Experts of a small language model: 32 experts in each of 12 layers.
Below are experts of layer 3 (counted from 0) of a mixture-of-experts language model. Rows are named router (the router's row for the expert), up (a neuron's input weights, with its number) and show model dimensions 0-191. Each number is 500 + 25 x the weight over its row's rms, rounded and kept within 0 to 999. Numbers have three digits each.
After each expert's rows: "comes after" lists some tokens at least twice as common just before its tokens as in all text. This comes from a sample of Wikipedia text that the model never trained on. Tokens count by the router's weight.

# expert 11
router:508509483462467488562518525512501494479522489474474513496488405481493473499508508496519458449466482523510505494483507502503480490513490543463521493484516473502504573498530506537458493492436516518446486469489512465505484491482530539489518530496505500479518510514517510494514477500508546507499528479535530489512446518547497518502533501473523489467464479523525524481501446502507507519566490494493521510536502496466477520522532488555479526485491534496544477507511490518505496525509496541500493508511488473515534527492507517475562478491482501517452502503489546519512508481474513496
up0:485524516469487505482507517454520516478494485496477521471542493497509507507473510509487465521496509524505468497498446488521510498444481548419508526535543538532492519467527520505533547521486469487476489466531517514496506495494517495495484501453454484550524499502496491451477527507454498527508485509556514510486495482518455530472485472518485490487532509491531518483425516511515534478501505504490507529479496508451503562486520472481463489530526497488483459533526529478535521517478507509490514523513533493478470524466535529470536506472523509499478481532536491504515507525516503480
up1:509510498521525529512469467517510495508493504499488533470463464554506456522490492507508474499471507486489445508497488495471521480532502479449504496497524506505496493510500503502549475499487474507464493500508538461509515495548449466497525494511495465514524515525538534533456497513517533531522527499525495494498490480520495518479546460477484497485504498471550537519483487493501551512482527573448541497499486518460509528507527476512483484537464487551493504518482501530545513500510499503498524457526517459522496503464506468488513473538488503517449456474496477478516496562460538484
up2:488519540433492529467496464493505507475475494479476502484509509481523463483482507485525455481504524532511538537502480520494486489537525497504479451536472514520488473494508511526518541520471506479479494481531502543540498498522542496512493481480522517496497518489534518489549477535486518480467503472533522535534471489496515469515561497489515498462467514483489546511532465515450494508542503527486561491488503547469495467503471473526510480499483509480504517498507466522485553490489521500497503536472486494564488518474449511445530546534503492506506464507489512462502536527511514498
up3:481496491446507510480555450484492526504512496460464557500469492466468473511464494493552502504498474492519505499492516509491550464504520516516499467534491467465532505481475513555468526496486493488445522495490529499515543493492521500500534537503480490497508520472483521534515527520481479521506522462536469480484475473520542494530506522477529492448473467489514507513506443526520532486533527512491516525500506484474472460503501528487457458510488480505532515534501482510520506491496511494494497534519464495513496515490499544396513513518520461505484488488517475481551502500491477521
comes after: " ", " |", "3", "1", "4", "5"

# expert 7
router:491457505476500499566507529495534479492500506490475480514466476486476460519472512508551443492471543521538523503445492509495493481479509525482510466515505496512466529494514500538447512476514527496460470483522508473521484526495473515501499515518528521476497484501514502518508508541514543494502546470500532484499498486480469545528534507503501544442457480492528533529505459514517494497515520509495535522526472478488476475543533498514486477523492523529487493510508431523474502510527498505520470509483511483537511478517527485448510523536511506467475475541469496458535479477509488437
up0:503511488503537534487494435502454515460517517497522501525482511496440486463478497543536477516475511507509506491457481515526531478494536506497509509543472463507500489512517518499449493512501490530510491550519439468478498472463502484519532500482526503488541471552512498518514468556467511538503552502500464506529501523510497486506479493510532513475499482469490509518533496512527494468505564458472530475517484489509532528547490521516490474487495483516466484527493482507532480506499529564491490525467482546491518480526517514486485500505521495515446485538517533502502462537522537507
up1:515488545505531455513457545493442470492496485485477504526511479460496474519476501474499491475432528515587492481492511497503535475536498549481510511515470481492485521488459532518508494517517526491490515469498504496514464468479527501517478493492523488523499518492491528472471523478518495542509503503477525480513521506539469461490485528499503514468527573513495497523523513544525458466530491529508530517485517473465554489501494494489456485461490502524530487530461479526461516516494524560518498520529497499495528504517533494503500506511465522442475510493480477537491513487469498528
up2:497474540478514481481502480520529529491461427477440540478522491503498497506512524523548497493516513498474513491502504524514503491481482509556521557550522538504502506522472502516486528459451477508511518524563524532521488493473520502490513472527532486492522544480534481525476507472507503488469473501486507526526492495531484519520499540479508494464445472524522507520484484510497471517492491511486500525467473484485531464482466503530471471497523510448515499467516512520482505447503528479519531540490534453512535502512419476493505534503502486471485477528474473497489514488489510525
up3:492462514450452528515467488494519528508522481489486457490501515495473503517450454477448502467512518495494507489472477521499469538502487505466428482526466474486507528489555510508476502473510499495506461493481491490526460527482471464495497511530506515480489491488473485544539508524562489470485502485533505457530529502470494469509491499506533505542480516514525521474497502538499502529496516529535508486492521576515508518505525546536468551519513497486515439493495441495502495530472494487499516535503529525462512446506525490497498509489500495502494532536519490531508532504502493465
comes after: "1", "2", "9", " the", "8", "5"

# expert 1
router:529504544498506483524478484472504474484505521501472525543474457496487461509480526487543486485477518540522505479474497521481478507502534541448507507488507482492475551504501518561486505502462497495469520467536527507542480499504505504492539481519533538479468543511513528519513537525505547519519520465491543477515436489537474523544529482465548526510468489470535560504481484516470492505555516532477536542476483536472491513499493490517465461489492478503503477507513475531484549508484529553504494494490476484538488501528517514464519488491512515495490497509493506465501493517484507473
up0:469470569501511490494514530478510457502522483459519461511480507482481515531481495508498492529511571479507505547494541524457484501531519518501510516497542481519507485497499512505524511485506516474478478445497495503520519515495500505502486501482523512517512477518444482531540502463458490471478523471526511456532503457480497449495487477490472559498492521504485536463513513542515503498532491488523571465489502470502523475512496460531505504466464525462499502544531530555501502501482476499491516501509509471461511511485475506483490549448478478488490492474462543478528510486527470481
up1:505491467477488542490526480458508478479517472479502500467497524504500527472488490507538482513509526515495512501527525498492447523517467513528482529538471508506509536511497494516531495497491482494481541523524491519508495505475502499471490540497501511492534467487487486521453524490531502500517530516517538491480497490512458514496552512472557502500492488530543519488514435515549446514498533517511523532482531498470484529495498497515465534498493505467512491485517440524469510507472499470484491508480508429482543511523511521492509527482472470550474482534432487476547465478564509459
up2:462472520482502508489509483516489477463465473503499506494493509447513493509497509530513491482506505503491486466536532491492510475485509501507503540479479498493492489486528530497535514576473467491494516523497496464521490473500535495481524497517526491520481498521482480452491488502495511466496515516510512578507452510580504508498536553510550517487482454494456494538500492487501473511527519506474513497522494439514513468530475523524509475486480534509506562500510515498489482492538497473553474537525560447490510509438540516509522488502510527466493533486457523482506491541516496510
up3:498506490519463509480521530507495545550530424493481500484490472487478462510508496525512506538499531475520474465519462497523500479497483495504498469504488476521529510477517470496511528583539539503505531516514524495536509458479552505493478492485526471536470531521450537485516492506524467477529512471514484483470487538480486477522515518495497562498494493512514500494453536534503512476512520526485489494450519469533483507493507467492485519460447522500503436499477508478542517500480446490529507526505497476478524513544508527499481521520492479507504507493500462482548514491460515508
comes after: " |", " the", ",", " of", "-", ":"

# expert 22
router:510492469439456542541519471469466501490507506485472511515484424467517479486489506469482504462509508502479514486475507489517485504511476520478498481497520514490510551484505532558475514464500476515470499505485487556510478515485525485489487510514501503451489518486531522493489496503490534514492527432501508514494474550567508515512524494498483493503452513494465543501543495544469495530531501527513551500506498533486518489542504490561467494508449522477496476499505474505527542508510507503525494530558464452491513513509506472463529513505533479491473486524493540528525509488513493479
up0:518523476525517519519504490537505512490519473455486471471486470449482508470489493484496486441530526486515501493520522476527493494474539537504476527523480494543496502524500536524489537434528522502502519488504484530500508453468500475430474496514508539509501539500499532508502480495491518480474504499537504493541525513498436479564517518509487506526481463502495503546531501482485456483517499517470545504495546549468485467514545488537488483487451514496481473468519477513480512484480503500504521524539508512495528462502494468504499508535479474522521526514489477492501541490479444456
up1:511497535484515487529535520539482488548513442466476500493486497491522469469509508523526504516461528476508497515457511503465492480482526494510500455523487521466494519450485505517489547549521470458497512482488492534505540509516503503505498511513522504445508482512472536426498481517511534500504494517513482524512515484451485522513487540477504520492497533478482480505553516507450482476483481519498480472504527506524494495535503452514494507470503516532456520525508520517504477487540486516482529490483484454582451536494508543486494539538514503472480511521508473464507483520470546506
up2:561472560491464530511476457499491496509500449518457487516459511465502522462483467488475515489478493545499484481522478495495510498492459460487479516533518494502454505466556487470542493527467467475516533477544493491498495528513508507516485479500527503485512503486530472460483542557471538549503481500523503498493501495496498493510554499490537507501504524527512496526515513467513470446508534449523484463504475512481490486520496483494491487519513515483475492493532454519504506477480500528499482512532484490549566506529484499477531487538518529519471476463492538509499507496483512444
up3:486508523525493517496541475539483482466433481480514499464473534450448493528498447483496505538516488492507506468518504475515490518480499510481495538500521551490476494504535535508485489503475491494498472514498487514527500481513520524449539522534553503474482483485503488520513502508499481468478497531515486506518513517539502479527488530502536510489489481540470502470497490482534503506511548492491453486526483466475424461538527498494524462511473547533500549522551474505461479485491518480526533498478520520525536487484532548500489490508488469520527525565499513495502455504509500487
comes after: ".\n\n", "\n\n", "==", " |\n\n", "\n", "==="

# expert 3
router:513499514468481476500533474521504483500518491498432519504469460509510470483490472488490499471469524539498540498486479524522485512495501532492489506511483492485466524466514542559477481478490496520483476479511496509516481488497488524529495498479454507458461503511514525506520479531549527485470545472536544500492464558514515500533546501484541544499466499483518519510499469526475498505564470521492520524510501497454494521513536459528473469513474526525487471497532442503509534493527539510480487540517465470524510501480506504482550531522465507494497489554473488489520503477488527453
up0:433471530480454484546518565488513499493476460501470476531512472509519463528487490533497461507503483507524497520541522550533498472480523517475510508536541538474499528489482459575477498524506509492471514481550514542489523531457490497503497541521509531506501500506521517480445491499547488483488535478533493479498482503562483456507490494517477499495451497461471547483517489548498492495523531484517502482530467515476510494493492501484476496524520512500492520518513508537528478526511466494488474488529507506488516514489523475467519481486509487531462497462473522482531495530495530512
up1:493513491453511540512517489484528521530553531468460468514524494472497480478474496496458514492534494461502499552471511523556493478500510492533510497491445487505478478514488494512514458477502527503516523528481474509513494492539496479532464502498454489460507512495488531523476556521489510484510524467497482479458490542501533511497492479477502528502483519505468517477527466483500486526512493483547505489467476527548470506482472525525503504496449513459502444519530475536533542516483447523469513498533466511481505520491514480417519501466497487508459504502523545528514515521510493507
up2:532508501512469526459547454479480502519513471500521547485520476481515455487533524508510483507489527502447470492480501484499543506435513505530489532496488487486490476500495476520494537529479523526485460518481512505497524519519488491482504521442456502516529515524542474531484542452515519537500518503544504559502501467493502554488492463482543476503515524474475501500487527472534479488512517485503508495489505563464502525519496516497516504462454550516484506505510517507492471499515509495490523507497491450450544527479463500476502438497487483468510499487522505464519484532481508551
up3:497500486487458493534507476510481470499537508495520542488500444514496445513540486479522509474457484515482500471545516498481472511494483527497523526460555486514482526470516484513509468490529488553471469518546530517480487506476491497512479516520496460518536476521489456490478502486516468462504509503543542474501463540528510496482503485499519501481492478482512518503462439510560487479542523527487517475506497545486498539484531505541500521495523503498517512538560471492526483511465504459495484475492483489457500500489507506517557476449437512523470490498520496476539500498493480488
comes after: " |\n", ".", " is", "s", " was", ")"

# expert 20
router:502487525469515508547493509507477528482492492499423498505471433487521455543497519490485487488484484504545526494501501491498471491507527519482482501495509505521498561470500499523488530525490521509432505462508512502541492489499553500489516535506522454511480552493496501499520533536527535459520549437505540492516476520524484505527517502488519541485487499493520539501522456532504476467504510510532527521510487495477483485527493483537491525481479521505494460502504508551498507478521491493496459541511484480509507562452502539441530499542484488520477489494508533500524496527481499469
up0:478499521487511485543482508509525463530491508479492486534510510492526499500485547525488469508484549480510458476505546546473538482533504531494486469537523477501520493532503551521497508495513502499494501473482523503496529460475494519475522503511532517492510519499478502498510511575543522456529515465495503524511506468520508465473508497455476507467490474443524497495511522495481506525511493538492517508555496511480494435507516505528432514470521507463491513509483497471496488490537506556552500539476486482531457496472540524478489433525479497474486502498495484518472440512492508497
up1:545469532497509464517501467485496494475544446472450494515490477487520498512449506523507526495470480480536510427525520539521508495491503502476493497487496449463443517533455509513493516527466522541497501514473452440469502514511530490490538518475495486467497530496483529518516491481482464466451505517498488474531471490480449461547516514517515508503484519492549545543482483506503473487521522525496513483484471493519516547466501513526496471511525480529520515476532509541500541477522522508501491515526508498497516521477492481485490519539470531475505537506544521501483503513475493497
up2:472498476523517533525500519485477507491519463474488527530522504533500508496497496511547497513506496486515505511489512508480467509551443497519453497479448476509512516526478474502505478551527472497497538452495471454549418544497526457491497504472548490476500500475514485526494468500483514531510491514490535494520471503478457482506514536488506473523532493494551522541547505518498518471513466515488488523484551492530458543501534468491480509502479499515479509509468487457512569475506489518506481478487456505516500488548507507480504531486521483499533512486438519495513479486490477491
up3:516522485447447475510515529492542490474486539492446477514522486470476443509514466507451510510455521495528485512546477480529535552532514479465518492523506486501513490473491477477482514517515469487495496485490489517495521506502507483514485499511516567489516468492478541504543505542478524488486502404504493473507472465526463461519476480501471546495493538492485498488501506509463518511547505491503478458547496507537506492518514442508504475511517501483505461493496499518511529516504503477519491512501452528503527494503521528518536445488531471481509499527534514497488532523476478502
comes after: "\n", ")\n", "b", "m", ".\n", "p"

# expert 30
router:497481475446497498530510485524503477514501502462468508511448432484518451531538510449489462500460513513528500526498480493489518522479501502467476478499524532504504518490467514542467496492493520499491487482517512504515482488478527501503475526510510511456517503549533505497522524513512491482503544457504546517511485514562494524542495500483519507489446534485520570487492493535455498507563495534542495519516532507470508539527504467507504493499489489508466476531527453496477537497514541492497458519488478472524518483446484561451518479521497497488486489507505502518511492484486534509
up0:468518546464519500483511463487489490500492507495513522489489466522435476517482462475511548526498530512516497467505492541507508540470461501518524494508467549510489474485516516508467522451501554520525521502497478516515509502497493501474459527514544479454508506463531495553519501523543487477520486516500512501508521535467512561505472511486481550470472520473501481491537501479519510472494535512537543508490488521518522481524495507503472522474490514482462520532502443476469469485496490530494506507528487506516520479515530538502488530496520535572475508498484458500533447477482473513
up1:492477484514533521476504507517493519481487509478512468479507499517457474528507498549483486505531526516520496507498495517550529500491494489521540536460484510500477506503487496489472506532515515506492535495497473490514522490512514492482480488438528518453519511516552489452449516529518502550478478476506493514444500474510500542482503472450494524506441511485453511545491468497441508525512538537509526485509558538488500460500517556513468486492503541478525499481480493498455496517542508511534484516519457437481498477467485487501527524523523490501494472523443509482518468504498527498
up2:494467529483533514522512504510498510502507512511471489538529497476525487448488524484480489512512482519513505440494497500469524459470493530481529491514537481515506540470498462501485471513477507460494437501490522466475533501506489477484485514514498490545513486457487504495470506497516512525518472523498499513514490478428517515505515476493529534497465502465504501527498494464494523424538466502504441470482518569488479518507553513525492488487523492492522473474553509490497490514509563507477533503498486487440463517488494494504517467499540498453472525496502503562491478514459519507
up3:533518466482464557511486491504475512509503506445496482512500522456551485455502525540511467470466459504478468503479475545485519470515492518515542501540513492547512513551474507523530486541446513498510517478497470509511498442533500477467467472511514541526522494510536495474516522547446506484482490486542492485533504476480534477494495470510497517519490499505492534530479505495479475496532482540491509478490510532507538492468511484520506480503484509481479482491541512492521534507479500470504490564523456514543445515506479515496500539505518503460544462473500519500501531490489499499
comes after: " |", "0", ")", "3", "5", "4"

# expert 17
router:505458494451441510515521540466506496486545503451466488532492469474507481493472553505523485454491525505495533497475502526484469516521490530459508516491503474536457531482489498562500519506477532499478489477526465472499487505467558525504496520546495475463510495493524531519502506507513519489498567476485542512521454537480454536508520511473532510486472499489530516513484474511456471512533492520496523501493539506469480512520529494517529502470464543515516504521509465489509520498518487521510460507496505462521518517507536511441548506488493515518502527482476524481512494470478477468
up0:512526493506498510494516527498542485514535540479465464483531493547484521498520486476454505522492457530498509513519538469468520468463506480478453477522514502488501514496479501519520485525487500463481497503465465486532532518519477494491475500476491499476504506467603506474550527497496525469471517492475523513476501500506506546474536513520497530508438505534513528549497495510466515560523511482545490468512516511493543509489514515523491508472490473524502470530518531529444526499496497499473521491472502527505463496434477468494500513485460544460469483507505518505492490496517482488
up1:530473513506438486522508494481527443516555464474503525547482507482473522497495480478493507498437496558497484524526515495477474543462508553466526486500496509515450528522482538535517495507489518517512472474548494486532480470473502521477497485508482500481511501539502548532516534493498507500462544498511498483468495512505481526517522566505496521505502561500554519495446492550460498512504546499453515506465514498484533495494509437499517493495507482478513497480529517470507525485490506516507477507508494467503514499523482492484491503482500538509501542467465460467523494482501523496
up2:499507487491481544496447485524512483516487476514515457491451514487504507499523522457474496512554522487567510514497458483495504466455465499514512509492484536511519541461534500535511476485472514500482520511525479487538489477479492506522454492541473535534535516483526481516498499500449497514538510491494490486506502535512483509511481514479524501502453488528509497512496511478526534486492508443488499502455516451516485502518474461550482473523500470501492426526496483501511508545529517498482495560488516482504507583542473521499503548498497494525469484512478468534510504514533501502
up3:506475476491492518470501489501512482489505518460518481480471507537441501535478500467535494513525507497505532506482520524577483551485450507528505447505501517476470505473547501516466525478508517528515475516512503488533488495471454517473476476489510558461485511489470495527516492508546477461480526502540487545525460499499478483466517484494514556468493498470546498535483508477468526493503523502475531489523483500492460525551477511553491496506505483503490531512527464499453491494515481519520499488514492488506505470528511476513492495553512522513478501567489493488516519511483515437
comes after: " the", "\n", ".", " The", ".\n\n", "|"

# expert 14
router:501484492467477509548524542499507499493529480497429495514469474501497481507488530466482513486480458548537559470516463522540488491504490530458491465471513543477466564472474523535500493485479500505462503492540523475494474511473521500519504537477491493462501494498514509515502511513488520510479514465481559466484486500531479515544475475528506519454459533498532553500506503515463510465545461486501530517531475506527504523493514482518494513476477532504509500509494460500526523515518500518507477510498445461514501522513492506468539520484443537492462530504466506504500531484487507511
up0:513509485504476481508502490533502514526521465482485476502524478498471525492522495515455472482519471503485551498497526522536474507544461464541492456465501528478507489493530525529482539497461486499472485553531479523496533483479480449511525487527499529476472515481486518502524534480523526478489534466504507489571519539512502488487477485482514520528473533529510534510459509490531510502489548490542518474552512512483499513498487492510506466544493519539446471452559487484508516489510498523502481509510482501479466526466457463473506472539495535530491490534474462501492524497480463486
up1:501482509503467493486522495443458474517477453501492507491513518503533513514506494499489500473524488553522486527487549559557505505497469515493505554504515494527495509515480512519489544479513486550485492469505483519508471529466487484503445516487508485482530503510508528584516581514494509448499502458497500481525517504520490500503492501516497516480502539476526502457512493470489471495504473494520527528512503504477505511506505495484478477513487558458492475527521483495499454549485473518465511544537469513439514491522460461470500478498490498545536529492491498491507539477521483482
up2:440498525494506554500506540516488467512457504463505554522501490491472467505503505520493485457479506541528512536495485493536525559510513511512532503496456492543480492482532459508485445510524505527510502505530441523544544518511462500503477511531463495520524520459502485476522507521502501488498501471534538489494517479487556528482467499488535534484440499516475495443514480504506483501507506487523492464499506538475506492517516526514511482460497498455520519483513499472462467534486480478526498565535487478494515521521497470484529524479497485520505502493464502531496521498476501450
up3:492494510490460500501502526490525485482520440479469493535460476503512503518503515494500470475479505513496478499485530505468504517521510543515500553494447530472485516526517456544496481472440488514485520493447474509497519505523520481453511537485518475467505533504476546486501497497530520468466570455530524509506469535513475530515512537497504478474466480491485488483504463495472542477524520492525502483522501521441505513502508519552491460507518507497498509476510478498510530527530518528509450500520481443496479502505483519467535498510501544497527505483484500467573488517509546476
comes after: " S", " L", " D", " R", " P", " W"

# expert 0
router:535473498446492533569494486522461465506507490470499472469490458488512457500495500472511465468462530484530482473490501497471477520521483506497493483551488523477481551504507497562477499495474484525469502486504542508500509533518498493506503497515517512436468507531496518475463540476530495503477571455538538523451488487509487518524514516493543521470443503502496545473491495515499507523534512529514492514491504495507508517501511504524469482535484556543516505506496490492462509528528498497492461509486489472516521517513531484423546484492467523509462497516521497490506499499511519488
up0:513472520507536500491518506524480495481499491511494522527504523549535503519506510467452519471484495515520537447493546525519474497542513545457506512493521492519491531525491489527456484462485504468487464465499508553537479527551485454505483481526514512466514515517500519516442444488501502461512496479506510522473469474517524502483534447471520512507485564501525541517487512512492508543498493495530499525487499459495536496468523489504496546522502478481509506558506512524513461521460476483499529450531500515506493490493508468494497528490462462508524486475534498464491509526479484448
up1:496511530473455476496492512520501500486493554470491495482493533488474464520470519476492444436512520473514506515486543537457456534525479506491507487465472517454507485536506518497513538509485544525479519487521551517498460467533507509492494498515521563490495506484485488507491494478491495515526500490523537488525533499495523450484462507500489481488436480479516511479470482446502526502484545535474524483521510535517483460497503491540471499503497494537532449496534505493478501544520548491521500533494490472524469515499465477482508530516484503516470457512499493529498481516560523477
up2:510496511485445487525474489513485486526486494517507488510487463554447511546516507470450489495524495474486492510523518483485516495511522517482514521527532523481485521529516455548525475503487517453520495518493506512489498491528488509467491500482550524535454530544535519492519535498469459478486489451485485470475498515495536463482500468485516508511480473485491490477527494487505532518503519529493498482479481532495541519502489540487462490509534544495508554549471497469469479540542486529487476473489454511517491456488453496492502510464469519476479458500497516541513439505471452507
up3:523500478521443540495517481526520511498453502468507511470447527521458451520521476492481489453477500493495492529508528481449494507477457497507507484510497502430524484491522515518476514543492518534489469532523513499539471450532501556491520509526509570518460500538524528488483552462508503495508493469496504510538462484534497484512478453459498538512500541492480504522494498473502494496497519535512501457495512524490509503508534514499480496474506455524476500491514497518464507486527499491518511478453499440515509479491521467476495536469449499507501458532510524479513504538505502500
comes after: "9", "1", "0", "8", "2", "3"

# expert 31
router:481475536483486514567456516517494470476496482467489474516496433481491470510492487479510442501476495538547514513509471489503497534503521509486483484505510500495496598461517489525512476510496500514456506490487526504528488514494493515519519502518495485484461509502506502489513509540511535490480529479513540510497434530519484502546507500466506500444481500510503533496490434528504494490567486526519505509534511521465471497550527483512485499491496507516482494528476449489504509536544522518520456509503485496487498511494536509471570505517511499502471492557472499510541509497494475499
up0:478482506491494474512496484477485484482532497466474507528508477502489476491494495444477444513538514496568475492469494493506498458547478502520494531456508446513488522527507493520504498508491499510482495509491489509479519561496551458531467513518502484486541458500528456438492494520519525494514507433504508438532530544477496510487515470523511516505519521544529543511538491479500527486504532497512476519530537503510512542467524540510506469471485490525509463482510509484514519486527489486514504479520502500502486471477443464493486518494510489526519514471463549470515483550486530504
up1:454476486508516464535535507468492469504517490532466593475526487498512477483526469472500488503479507497476527555516523485531482522496473500506456507478493546473523542527511490514495461534506544532506474525470517476479526493536453509499532503535493509452510539521509506496465511481506496474506497495485538515527452482488508482515466457507478498481472519548479504473549504495520514494485518495523527514447495557495480526509480540514469559515522475518465521505507508503499497453505500482507513478464491482518497497504508509516485500468428486529492478499488519516514472482458493509
up2:530519535501472548537566512505480488499483555481507494487529503497525479510460525511491493483500486514524482531516524493527510506531533494456503463500562483526480501491479516502503548531511473495513485499511463516513450459456523447485517539505507531505505481491545478512508475530491499491512517477536506469523510490480446497516487516485497513513498567500492529488522482471506461541510559469481485472511497495510510475494511469483520472513471462526490472546502472507514500514463494489499459490485492511512484505501560483465517476491468468515484489496518519458519541540527488433
up3:489510452468462524540517527511514493499458526493452508524464503523476495507534524554503506513539490533468504487446510495514512499539507492499445515467539473491562472537491556500476500547472493489505488515482521451507490499538507480501534523525471491483520497494488486488516492532533539495518483502491477537469504496485490492486543468529520479520459498490532487522483496478487543546499483545514487508547531489472486466502514499505511513506481499514491534481479459460463502470477486518520521520451527553487478469454543532503481520527519488514490507512515536462490486506510474477
comes after: "0", "1", "2", ".", "9", "–"

# expert 29
router:504501518474470496543503524488499474477520492496468482497480442473482450525503506484488441492441496527513515525487501511504493514528516509466499497485524505476489497468522488572505483523461542516465504438508492536501476513496506516524482534496507487522477507522524508482492492504503560492481523450500553474501507475488493495511535508526518534429498483493551566494484488535441515468555497510462538503485527512474527506495564497523488520497511499482515446528493501502497526497495516488516518498486462483538528489508512516454511488491459495525492501513506544487530518490493511483
up0:489444534495490491479528539489512516490508474542498513521475460479526474539523484483534499518503470460499491521495523528520481494534488448509443456479506516478483498455491531514494495523500480522473537476498515512483489472443546531504513496500473478503538544534512507521484487455478502451483517472500490544483472499500548494537507483513481469495526484505497530446495521472527493518540497461486486503493444473502512526486518475486468521495462511501519529526473474520535468524505483508478495500500458523555479509538492535474525525464484489494493544502537502445513525508498480523
up1:495494526515501537494522504497546450492464445444521496492486459539483479502519503499482489523454510508539513477493451487449522508470502528480508527546539485506464494475488499509489499513528482507499515535488490526510532525485518483474501548488534451480462515495528542501528546499528514518467507496492513553462490523497510477501531521489464561495503484476514517574465487510495539467487536502535491488511527485443462504504507463500513494486482514528432512520509517475512516467488526475496512525525499482534507482464521518507480512509506501508452518487495485479496449492480506502
up2:500484457506467479518537522532510508526532495508478485508494504521511529460509526461558495486519467495518527507479465494476531470504497523473531471464493495531474513479515500502441494484509534544467498559499516506511510469450515522522552505473518542478494489538530559466500491482470494543519517470502529550522482539507500517509514463495571463460505488473504499487493482481506514480521475491509490513539506475523500466483508516478529521475478530485499455522487506511480484478502488519527502486526495528492521486534457529494525450500484500541486514542473492477494440518500537496
up3:491473500516498509516533540518497542508489496523508496482503513507507460498531499473518516476447477490513485508461478481479540502467498528457499502482527520488506505464499526525442491552512488531493523517505516503515488456458487561500556508505525513481490527510484558488440503495511522507452500502532483461497512496529484501504520485444511542461530512455486484446493485502516498455521491489480488535465499485509508462514544502534515519472505503495452510504487474513496503502482504521563472491503464511512499471557509507504528496463472503533511488499455515439490530531525530479
comes after: " B", " C", " F", " T", " H", " M"

# expert 25
router:500484489501457538539491514499477523491512520490476518489461480493488441495510523474538485444510511507538532497472513511517491510507481522471456475519520520508489512457484498541472493498466490527443514480506506512530471513480504493528522523518487516463473491504538506502491505543499521479529523436535548532487462495519524483505520539489537505445492506491493521471519439476484482453529497486485552544511500500479468509543514508520490499509498512521478535534518460522490517463513544496494497519509496468532522519493493515487531486513483464523453505543466545489556504500515528484
up0:512516507505474540479524501491502491441480497507456479493494505460532527486477523565502481474496520512486518498484509509487478518544508580510501546520506468516477500568498529534506515514430483512516499533510494486497514515524534505501475479502542522467494547519520518506503480512511544436491536488486546461453487487491506471480525519465533494498481535497525500479494441476502479521496497548482519543488488483480469496488501498505506471494458514507506478469559435507519520493494503526490478537488527504503538521501501504508495529504515530487502489494483537489496517483500447484
up1:535469518496524506509505537491529474479510477534470505581453487499479490531524466488496525495528490523512524481452490508487503516501531533469509502483476452526504511509457451502515473473531488527489498544496490484507489542534464528497485476524536463455490488507523544516538463490507500500482505483501505503464511487504521467520510512503496469470497509525474509508513477488496559518489520512460513498543458482502519529484538535517480550483490494549477525479517487538558482520525477466476512458494493507521463488462448471498494490490466517485503522442521504489526510514508532520
up2:489529507504484512529466539467497509477520498453484501522516505514534498523485548508495482501479462480512502476510487520494491481539480487495457458470497499531474502467499538507507538511482504496509482467505518470515540524469556524502513508506503492522466509544440532466502511507489510504496518504458538504498513473510473522477515480500490501498506501448527517505447520540442469478509482547475553533469489512542501506475551491472517507493528544536487494524463512464540552473534478513549499507517459485516473548499493537506491463536476506474487524496490466507538492467493486494
up3:463535487524470485523481483472549500475472519524498513533451485497481521534484433487504467492495461531531519496485478490526505509483530488507473501474464498523526509464527547484521440461530519495482450537504464494476510499513551476495478516485500505444491518476560499537507499480484475472520513508499525480539503523485453483501490490509536483471484538512534502450491506542516467480501536476512490485490515546510531530542495490507470494536504492507522476487510462529530486477501489459510497484499483525470506508558517539476541483484534498535524504489516469502497490471499485530
comes after: " of", " in", " to", " for", " with", "."

# expert 15
router:494478512455489516516498496471510468455468476504468505495484465493479460532511507476510468471475495519512523478504530496523473484491528555453512471505497489529463526478518517539473494514477493503461525474533473498523469487468523485485496532497520525483473544502529498487486509518489530484459537448523528488484449503547456483518526486505543516489465484498495550521505472506465483474570512491483510539517497520484496521506536484509471503504461510497542506529530465500460498514519520509531475516496477463517526479494526516438571511511474467500461521515476508477533499492500505482
up0:522511555477492480475525533540505509504493457514504461480511496508491487514512505457510422475509543496542466503510446478530474517537490528460504527483543455511494477483515534495499473524494453503488522513506534532497527540549501539495512503505533494478498514456495484499491454500494477494527517505484521523468518521515518481495500507516495473447476545511515494511545514530513499486483496472527498504523482477479496482535484480547501543496535502506495440502504493532480496522516498471541502465474480511514525539506510529504499534520480501501505448538450482534518479538478524545
up1:508539509518530470520486504467528486545562461514459511478465449509503494497511486535463511459508495504483528509513476480499508502491515484500480541482504559485507535456477484516489480514496501511495521508508494476504491540476501518493511493531445458452480512497475509564508516481503511483505548536481536481490481500516491515535516495519503514469521493505547503520511504526488523442468457507548520487495473476504519541539463525545523488486507487526444506470487507506504532515465472536492526498505532486479498510488441482472507531510454487530467459511490496512521536477545505500
up2:520485451485471512512522508476513509481497470469495492491476496470523528466470500490538513476534552491509528488506509558533546499504456519498507536552525515508509488552485498542465516474464499514478495497522496499521483506519527492481493482517481502421548539527519487539498472496553514456492513473545505520511473482481487518502518534482512478495444502478522522485488461468523470515486516513509527541508518510483442529495469531519497524530498500500504522490518432514504514506475522499494504556503518480500471475487466466506498535488526500499496510517464495505518510475496488428
up3:523501541482490525527494487506429487531472501494441517491505506486477537494478473487457480486488481559528498471523512471542484474517528524491482464521513523517482505467505533487510555510512515503498475526509498546575474500472505456473527543528524521515480517435517479508478517559474487461509511446514477480505520528514486534537469502504467490487480525527484510447497494527488495490511531432496500520527524521503530486476490517492473509512483478484496475500516481492503520503480506516510472481521502533481512480480527538487522511495479475515482470503514519486545524545505532478
comes after: " |", "|", ";", "1", ",", ":"